config.toml
num_hidden_layers = 14
hidden_size = 320
n_experts = 16
experts_per_token = 3
d_expert = 96
d_shared_expert = 128
hidden_act = "swiglu"
moe_layers = [0, 1, 2, 3, 4, 5, 6, 7, 8, 9, 10, 11, 12, 13]
router_score = "softmax"
normalize_top_k = false
routed_scale = 1.0
balance_loss = 0.00759
balance_bias = false
router_z_loss = 0.001
init_std_router = 0.0312
lr_router = 0.000749
vocab_size = 21904
norm = "rmsnorm"
norm_eps = 1e-06
tie_word_embeddings = false
optimizer = "ademamix"
learning_rate = 0.000503
beta1 = 0.9
batch_tokens = 65536
max_seq_len = 512
train_tokens = 338000000
max_steps = 5158
dataset = "wikipedia_en"
Below are experts of layer 2 (counted from 0) of a mixture-of-experts language model. Rows are named router (the router's row for the expert), down (a neuron's output weights, with its number) and show model dimensions 0-159. Each number is 50 + 12 x the weight over its row's rms, rounded and kept within 0 to 99.
Before each expert's rows: "raises" lists some tokens whose logits its average output raises strongly, later layers aside. This comes from a sample of Wikipedia text that the model never trained on.

# expert 6
raises: "s", " (", "\n", " and", ", ", " and "
router:65 72 54 41 60 40 54 52 46 59 47 41 55 67 45 53 51 44 40 41 34 37 39 58 52 47 27 58 46 55 68 55 42 51 43 67 67 56 45 33 39 60 63 46 29 44 45 40 55 55 41 52 53 60 52 43 49 50 41 42 35 52 39 45 46 48 75 62 52 16 60 52 47 59 54 37 48 61 57 48 44 63 43 48 55 60 41 57 55 74 26 74 56 35 44 50 50 62 61 64 58 62 56 60 50 68 65 57 66 59 60 49 53 55 38 59 28 42 52 37 50 62 58 36 56 47 43 48 71 42 27 55 33 57 64 33 41 37 55 71 50 44 66 39 39 58 46 50 28 55 64 43 36 56 77 67 34 52 73 61
down0:60 40 45 46 42 55 36 52 42 63 64 75 60 45 57 57 50 63 62 71 52 42 70 50 49 48 31 53 34 43 35 34 31 67 27 46 43 58 35 40 75 42 59 55 27 47 52 61 53 50 48 54 61 45 55 35 57 42 23 30 40 43 60 43 50 49 47 76 62 53 41 59 38 65 56 52 45 51 37 60 55 39 33 21 55 55 64 38 30 32 43 42 49 54 55 56 47 66 48 52 75 66 58 55 42 38 49 53 63 59 62 46 66 77 66 69 44 50 29 65 42 49 42 54 59 34 51 41 69 67 55 60 50 54 67 74 35 52 38 62 61 26 35 50 55 76 46 49 50 52 54 46 55 59 47 47 44 55 53 60
down1:50 67 48 47 71 62 45 48 42 37 49 53 43 58 63 51 35 58 37 34 64 80 56 71 41 44 66 60 19 46 54 55 43 54 53 59 41 50 36 50 42 56 42 69 64 46 57 61 50 41 39 55 51 50 21 56 48 65 55 59 54 46 45 35 30 52 41 48 34 23 53 37 42 67 44 62 42 49 68 64 55 49 28 71 60 66 63 67 56 45 33 38 49 51 52 22 48 49 49 54 49 68 60 45 43 62 62 50 67 52 48 37 33 38 56 46 55 45 55 57 30 69 41 54 54 57 57 50 22 36 59 23 26 67 34 45 62 59 55 60 42 66 51 55 65 45 51 46 39 48 47 61 46 53 53 60 59 48 64 58
down2:48 79 53 71 57 61 40 59 57 66 52 49 57 35 47 78 67 22 45 64 31 48 48 75 63 48 58 46 54 48 73 33 39 73 30 55 47 72 34 35 60 91 44 62 53 70 57 51 63 27 36 53 45 51 53 45 41 45 59 53 51 31 48 58 42 53 59 44 40 77 38 41 54 61 51 40 44 37 74 62 25 37 55 65 50 62 37 31 48 54 39 40 71 52 39 31 35 41 52 46 51 69 46 72 57 34 42 48 64 65 49 49 44 50 63 78 46 36 38 29 37 33 33 47 56 56 47 53 54 39 65 47 42 63 60 58 30 52 40 56 48 57 55 56 35 53 58 56 62 44 51 44 49 58 40 47 56 60 48 60
down3:62 36 51 54 40 44 72 64 41 48 45 55 58 34 62 43 65 43 55 43 70 68 50 37 43 30 60 58 67 63 39 33 39 51 62 41 62 30 46 57 65 50 55 41 53 50 48 37 21 47 48 40 51 56 29 66 63 67 60 59 36 43 58 42 53 55 51 54 42 38 44 61 52 28 65 73 61 57 53 53 37 37 51 40 52 49 56 49 39 47 62 23 31 43 41 46 39 61 50 43 55 42 63 43 50 61 42 46 44 60 58 47 38 54 64 41 27 65 50 60 48 66 51 61 44 53 60 49 46 44 47 57 46 28 69 74 75 74 57 40 33 37 30 38 52 59 48 33 47 48 56 64 67 31 56 64 43 42 63 59
down4:47 67 53 60 30 33 43 51 44 56 47 50 49 46 44 49 44 22 43 41 50 48 55 51 45 59 65 34 50 44 50 56 56 45 44 44 50 47 73 39 58 74 47 51 39 47 17 47 46 56 59 61 56 34 60 64 47 47 63 66 47 33 44 38 39 48 36 44 42 49 42 53 62 62 45 39 63 39 63 59 49 57 47 40 65 67 22 49 41 75 63 51 48 37 44 51 62 67 21 58 42 46 45 62 57 61 16 52 33 59 34 63 40 58 65 48 54 35 57 59 57 56 50 50 54 40 76 44 39 28 53 51 26 55 56 66 45 58 36 38 46 54 41 46 43 48 37 53 40 46 52 51 52 31 70 50 48 54 66 61
down5:43 59 39 55 37 62 70 50 62 37 62 31 54 46 56 38 60 49 64 66 61 53 46 45 39 40 62 48 52 80 63 51 40 51 55 64 52 34 49 64 18 62 42 43 20 70 47 54 55 53 71 46 23 50 54 44 46 44 53 62 55 50 63 55 53 49 24 72 57 52 48 50 58 39 65 32 63 50 33 45 36 42 40 48 71 38 39 49 31 67 46 54 67 45 65 56 24 59 59 42 29 64 58 57 38 56 68 39 29 59 55 47 44 54 49 35 51 47 54 41 45 46 63 51 35 33 37 57 73 65 48 57 46 35 47 43 46 53 70 61 41 48 46 66 50 45 59 47 38 42 48 45 47 66 41 30 43 40 48 53
down6:47 33 54 52 44 54 69 44 44 65 50 48 40 59 57 48 45 68 40 37 47 59 48 54 59 65 43 79 48 61 57 50 35 51 49 66 39 43 41 59 58 52 61 53 36 45 39 58 63 58 61 45 73 56 57 48 52 47 30 68 53 63 33 55 34 58 41 70 72 45 34 49 27 48 72 63 49 39 32 37 18 47 58 40 57 42 35 60 52 35 41 44 44 36 50 68 43 53 47 72 62 49 66 58 51 41 60 47 60 36 73 49 47 52 43 46 45 53 49 58 50 44 58 67 40 35 46 46 61 45 29 49 66 31 75 38 62 55 44 46 59 48 51 45 44 49 46 57 35 29 67 35 53 50 24 79 50 46 60 35
down7:63 63 31 57 58 57 48 54 35 41 11 69 63 58 58 57 45 47 65 27 43 63 78 45 57 57 49 56 72 41 53 55 86 56 58 28 46 46 72 27 27 51 38 51 49 50 38 47 46 37 48 53 70 28 59 55 58 54 46 53 61 31 32 46 60 40 47 72 52 52 64 49 54 46 45 48 29 50 34 54 44 55 53 45 63 38 46 58 65 63 69 60 43 51 53 53 50 50 44 53 40 52 48 39 48 22 44 57 37 29 74 37 62 26 47 50 48 54 65 48 62 53 34 49 49 66 41 50 62 37 42 35 50 50 51 28 59 48 42 44 46 58 73 55 54 51 58 38 53 44 38 75 56 46 30 53 59 36 57 39
down8:31 52 50 25 39 46 32 65 58 33 55 68 24 62 51 48 40 42 55 61 42 36 65 56 58 45 25 44 34 65 68 49 59 50 52 53 42 52 49 37 63 46 58 70 77 57 18 34 56 46 68 58 61 41 69 53 36 26 49 68 61 54 65 48 54 55 60 44 57 53 50 41 50 59 34 51 40 69 67 56 34 43 57 58 50 55 44 48 47 35 51 42 51 71 39 31 35 38 42 33 28 64 57 56 48 33 70 39 61 39 48 48 54 39 55 66 42 59 66 49 33 42 46 34 63 41 35 46 41 47 55 48 78 38 61 54 50 43 41 62 56 44 49 74 60 29 25 72 64 32 62 52 68 37 49 54 60 56 53 50
down9:55 44 28 41 65 49 62 76 39 61 39 52 61 61 43 60 28 40 65 70 45 64 58 51 40 66 44 38 73 50 32 58 40 36 65 44 53 41 53 51 42 44 48 63 53 51 68 45 43 54 59 39 63 63 57 66 51 59 50 50 54 39 36 57 41 61 30 46 63 44 66 37 61 49 42 45 49 43 53 43 31 63 42 58 32 49 55 49 69 65 67 72 58 58 29 41 45 47 40 41 27 44 62 48 76 52 59 40 36 73 84 30 64 46 37 36 41 60 64 43 51 52 63 43 48 40 68 51 33 51 50 52 39 53 51 53 39 50 67 29 29 46 45 68 32 46 54 53 39 55 42 55 60 52 48 77 63 64 48 52
down10:51 71 74 66 54 55 47 43 63 54 39 54 77 66 33 59 40 60 41 54 55 56 37 53 27 44 64 41 60 42 35 51 53 69 66 69 57 40 51 62 51 86 34 34 45 53 37 68 65 49 37 32 51 47 24 86 63 49 50 51 48 43 33 49 34 68 77 53 50 33 50 31 59 32 44 71 65 45 44 48 59 46 63 38 40 54 42 43 48 57 49 48 49 43 52 40 43 47 57 52 40 37 34 34 53 43 55 36 37 57 35 65 33 44 53 66 46 47 49 40 52 42 45 47 52 35 61 58 54 54 57 64 31 50 54 46 60 44 45 66 31 48 50 48 58 62 54 45 35 64 45 24 50 56 49 56 49 40 50 36
down11:51 41 56 11 59 54 63 49 51 48 53 40 70 41 46 49 51 75 37 64 59 57 27 60 46 42 47 31 44 40 35 39 39 46 50 53 60 47 46 50 56 44 40 33 56 64 63 63 45 36 63 42 46 67 46 41 29 69 61 45 38 44 53 53 52 66 56 44 53 43 71 63 46 76 46 38 42 36 41 47 43 39 59 55 56 21 50 55 45 39 76 62 45 50 58 53 51 52 54 45 61 42 63 54 41 56 50 62 56 63 55 38 64 45 43 84 44 61 76 59 64 57 59 41 41 40 70 57 58 28 56 58 43 41 56 40 52 69 58 43 53 58 51 51 63 39 62 41 58 53 49 63 48 56 45 77 62 45 51 52
down12:52 36 71 54 60 63 56 34 57 60 41 37 70 33 35 65 23 60 60 49 71 52 63 39 35 68 59 16 61 47 47 60 60 46 50 61 63 59 59 62 58 84 39 51 68 50 46 65 72 51 57 43 35 44 48 60 56 48 35 59 42 41 64 45 52 40 92 40 53 50 38 57 41 71 63 53 66 51 61 52 56 58 50 49 40 49 36 34 48 47 32 62 48 32 59 48 43 45 54 34 54 56 62 58 47 74 56 29 61 53 26 43 59 53 39 64 47 46 60 57 33 54 60 54 62 43 42 39 36 44 51 82 27 74 27 47 44 63 47 44 44 52 46 30 46 40 60 58 62 57 42 40 50 32 44 40 34 46 38 48
down13:58 57 41 39 50 44 41 57 56 66 54 47 46 40 52 59 51 46 36 48 47 41 56 41 55 16 52 54 52 58 57 67 37 65 44 46 38 18 54 61 55 61 52 63 54 58 63 58 52 75 36 52 48 64 49 52 45 16 64 56 42 43 54 20 38 49 40 82 36 49 39 48 52 37 46 70 42 51 25 67 29 40 56 42 45 42 46 46 36 30 42 48 69 43 52 40 53 63 53 67 56 49 41 59 51 42 36 46 38 43 49 59 61 21 50 37 72 52 56 74 68 29 55 31 49 44 32 52 27 26 54 53 43 58 41 38 42 36 51 48 58 60 64 53 60 37 34 40 70 40 48 44 41 35 55 36 56 54 47 88
down14:64 32 56 27 49 47 42 35 69 44 51 66 34 60 39 55 45 61 53 63 58 65 39 58 52 48 32 50 63 66 65 49 30 30 26 30 63 62 20 51 58 42 51 57 67 68 41 66 33 45 58 58 58 60 45 65 52 48 45 39 45 42 53 41 56 63 51 34 45 50 51 30 78 27 62 53 53 56 51 42 34 36 55 24 56 38 42 49 67 48 50 43 47 40 66 54 73 42 36 57 45 65 65 47 61 39 49 45 39 36 59 54 53 52 45 29 53 37 50 32 37 65 34 44 44 55 59 53 73 48 23 36 81 28 76 54 51 74 42 44 44 61 36 54 43 50 50 57 63 41 48 72 63 40 55 65 53 42 47 36
down15:42 46 50 72 56 59 74 50 50 50 54 72 64 46 48 75 55 51 41 37 43 52 86 60 38 55 51 52 54 21 56 61 62 55 50 41 38 50 33 54 29 39 36 56 50 41 46 40 58 51 60 41 42 63 30 44 60 43 54 60 57 69 59 27 42 62 46 66 57 20 77 30 48 61 26 37 33 33 46 52 53 56 42 55 41 42 60 55 61 55 47 67 66 29 63 51 43 41 64 50 37 49 48 48 59 62 44 53 39 38 41 49 49 46 39 61 29 45 48 38 63 51 51 59 42 64 47 12 60 50 41 48 35 56 33 47 51 48 63 47 55 46 57 35 64 62 28 33 17 48 48 42 54 43 39 45 47 60 59 70
down16:39 52 56 49 60 47 55 68 48 42 29 62 52 60 38 53 67 49 49 22 43 63 66 54 52 57 64 74 27 35 69 49 40 64 54 47 53 37 57 44 61 56 19 53 53 47 41 60 59 60 37 53 29 56 30 46 37 55 74 57 41 30 69 56 50 47 39 32 33 55 26 54 43 39 52 48 58 77 47 47 42 66 56 62 42 62 53 55 67 37 60 56 39 51 51 40 68 46 68 53 40 69 41 41 55 39 39 45 43 50 61 26 33 44 46 27 57 33 51 64 52 37 55 55 49 30 33 63 42 45 38 22 43 64 54 42 46 38 46 45 65 72 68 50 72 54 38 48 53 47 48 57 49 53 49 35 55 38 39 55
down17:39 34 47 45 53 38 46 74 51 61 54 70 37 67 56 48 55 73 44 52 65 42 50 42 61 52 43 54 55 38 64 53 42 27 47 59 61 59 55 49 41 43 45 50 53 29 65 47 34 32 59 46 42 74 61 28 59 59 45 57 60 51 48 44 60 42 58 56 70 57 17 40 48 40 46 54 51 43 55 50 44 58 60 61 55 47 29 64 59 48 31 53 39 43 26 50 50 63 69 67 65 48 63 62 57 43 47 40 54 67 43 51 58 57 28 30 53 37 41 51 32 51 45 37 65 57 58 33 51 56 71 22 45 39 56 49 40 44 52 68 50 50 74 49 49 51 67 44 48 53 64 32 70 41 60 52 40 76 65 40
down18:60 36 41 64 79 65 40 48 48 84 34 47 68 46 59 66 40 50 57 65 57 23 19 56 51 62 56 55 65 57 50 39 66 34 51 53 33 40 60 57 52 33 56 68 57 39 53 56 60 55 49 39 54 65 42 51 45 74 45 49 54 50 57 68 44 65 54 50 56 74 29 51 71 59 42 49 40 35 52 59 29 40 41 53 35 59 53 45 52 39 42 36 46 50 58 62 56 37 41 27 48 43 53 44 59 46 40 28 29 61 60 38 58 36 84 51 60 66 70 39 61 59 59 34 02 46 52 52 64 45 58 36 49 63 48 37 56 63 52 47 22 41 33 36 35 55 26 63 42 54 50 72 42 44 37 55 66 67 51 50
down19:59 50 48 61 23 50 34 66 46 64 59 54 45 55 57 63 66 69 66 60 49 33 64 41 42 46 56 48 50 49 41 30 38 61 53 60 50 42 70 47 54 52 32 54 67 66 52 23 52 58 40 65 42 30 40 61 39 52 32 30 52 58 58 41 40 53 44 47 36 37 53 72 20 69 36 45 54 53 49 60 59 44 75 70 43 62 60 70 45 53 65 33 50 31 46 26 41 65 32 46 58 43 49 43 58 34 21 48 41 45 36 43 44 37 70 38 40 49 55 45 35 62 51 57 53 51 61 41 43 34 50 60 18 62 24 50 56 31 58 54 56 60 47 52 34 35 51 54 55 27 71 51 54 45 51 57 39 60 53 44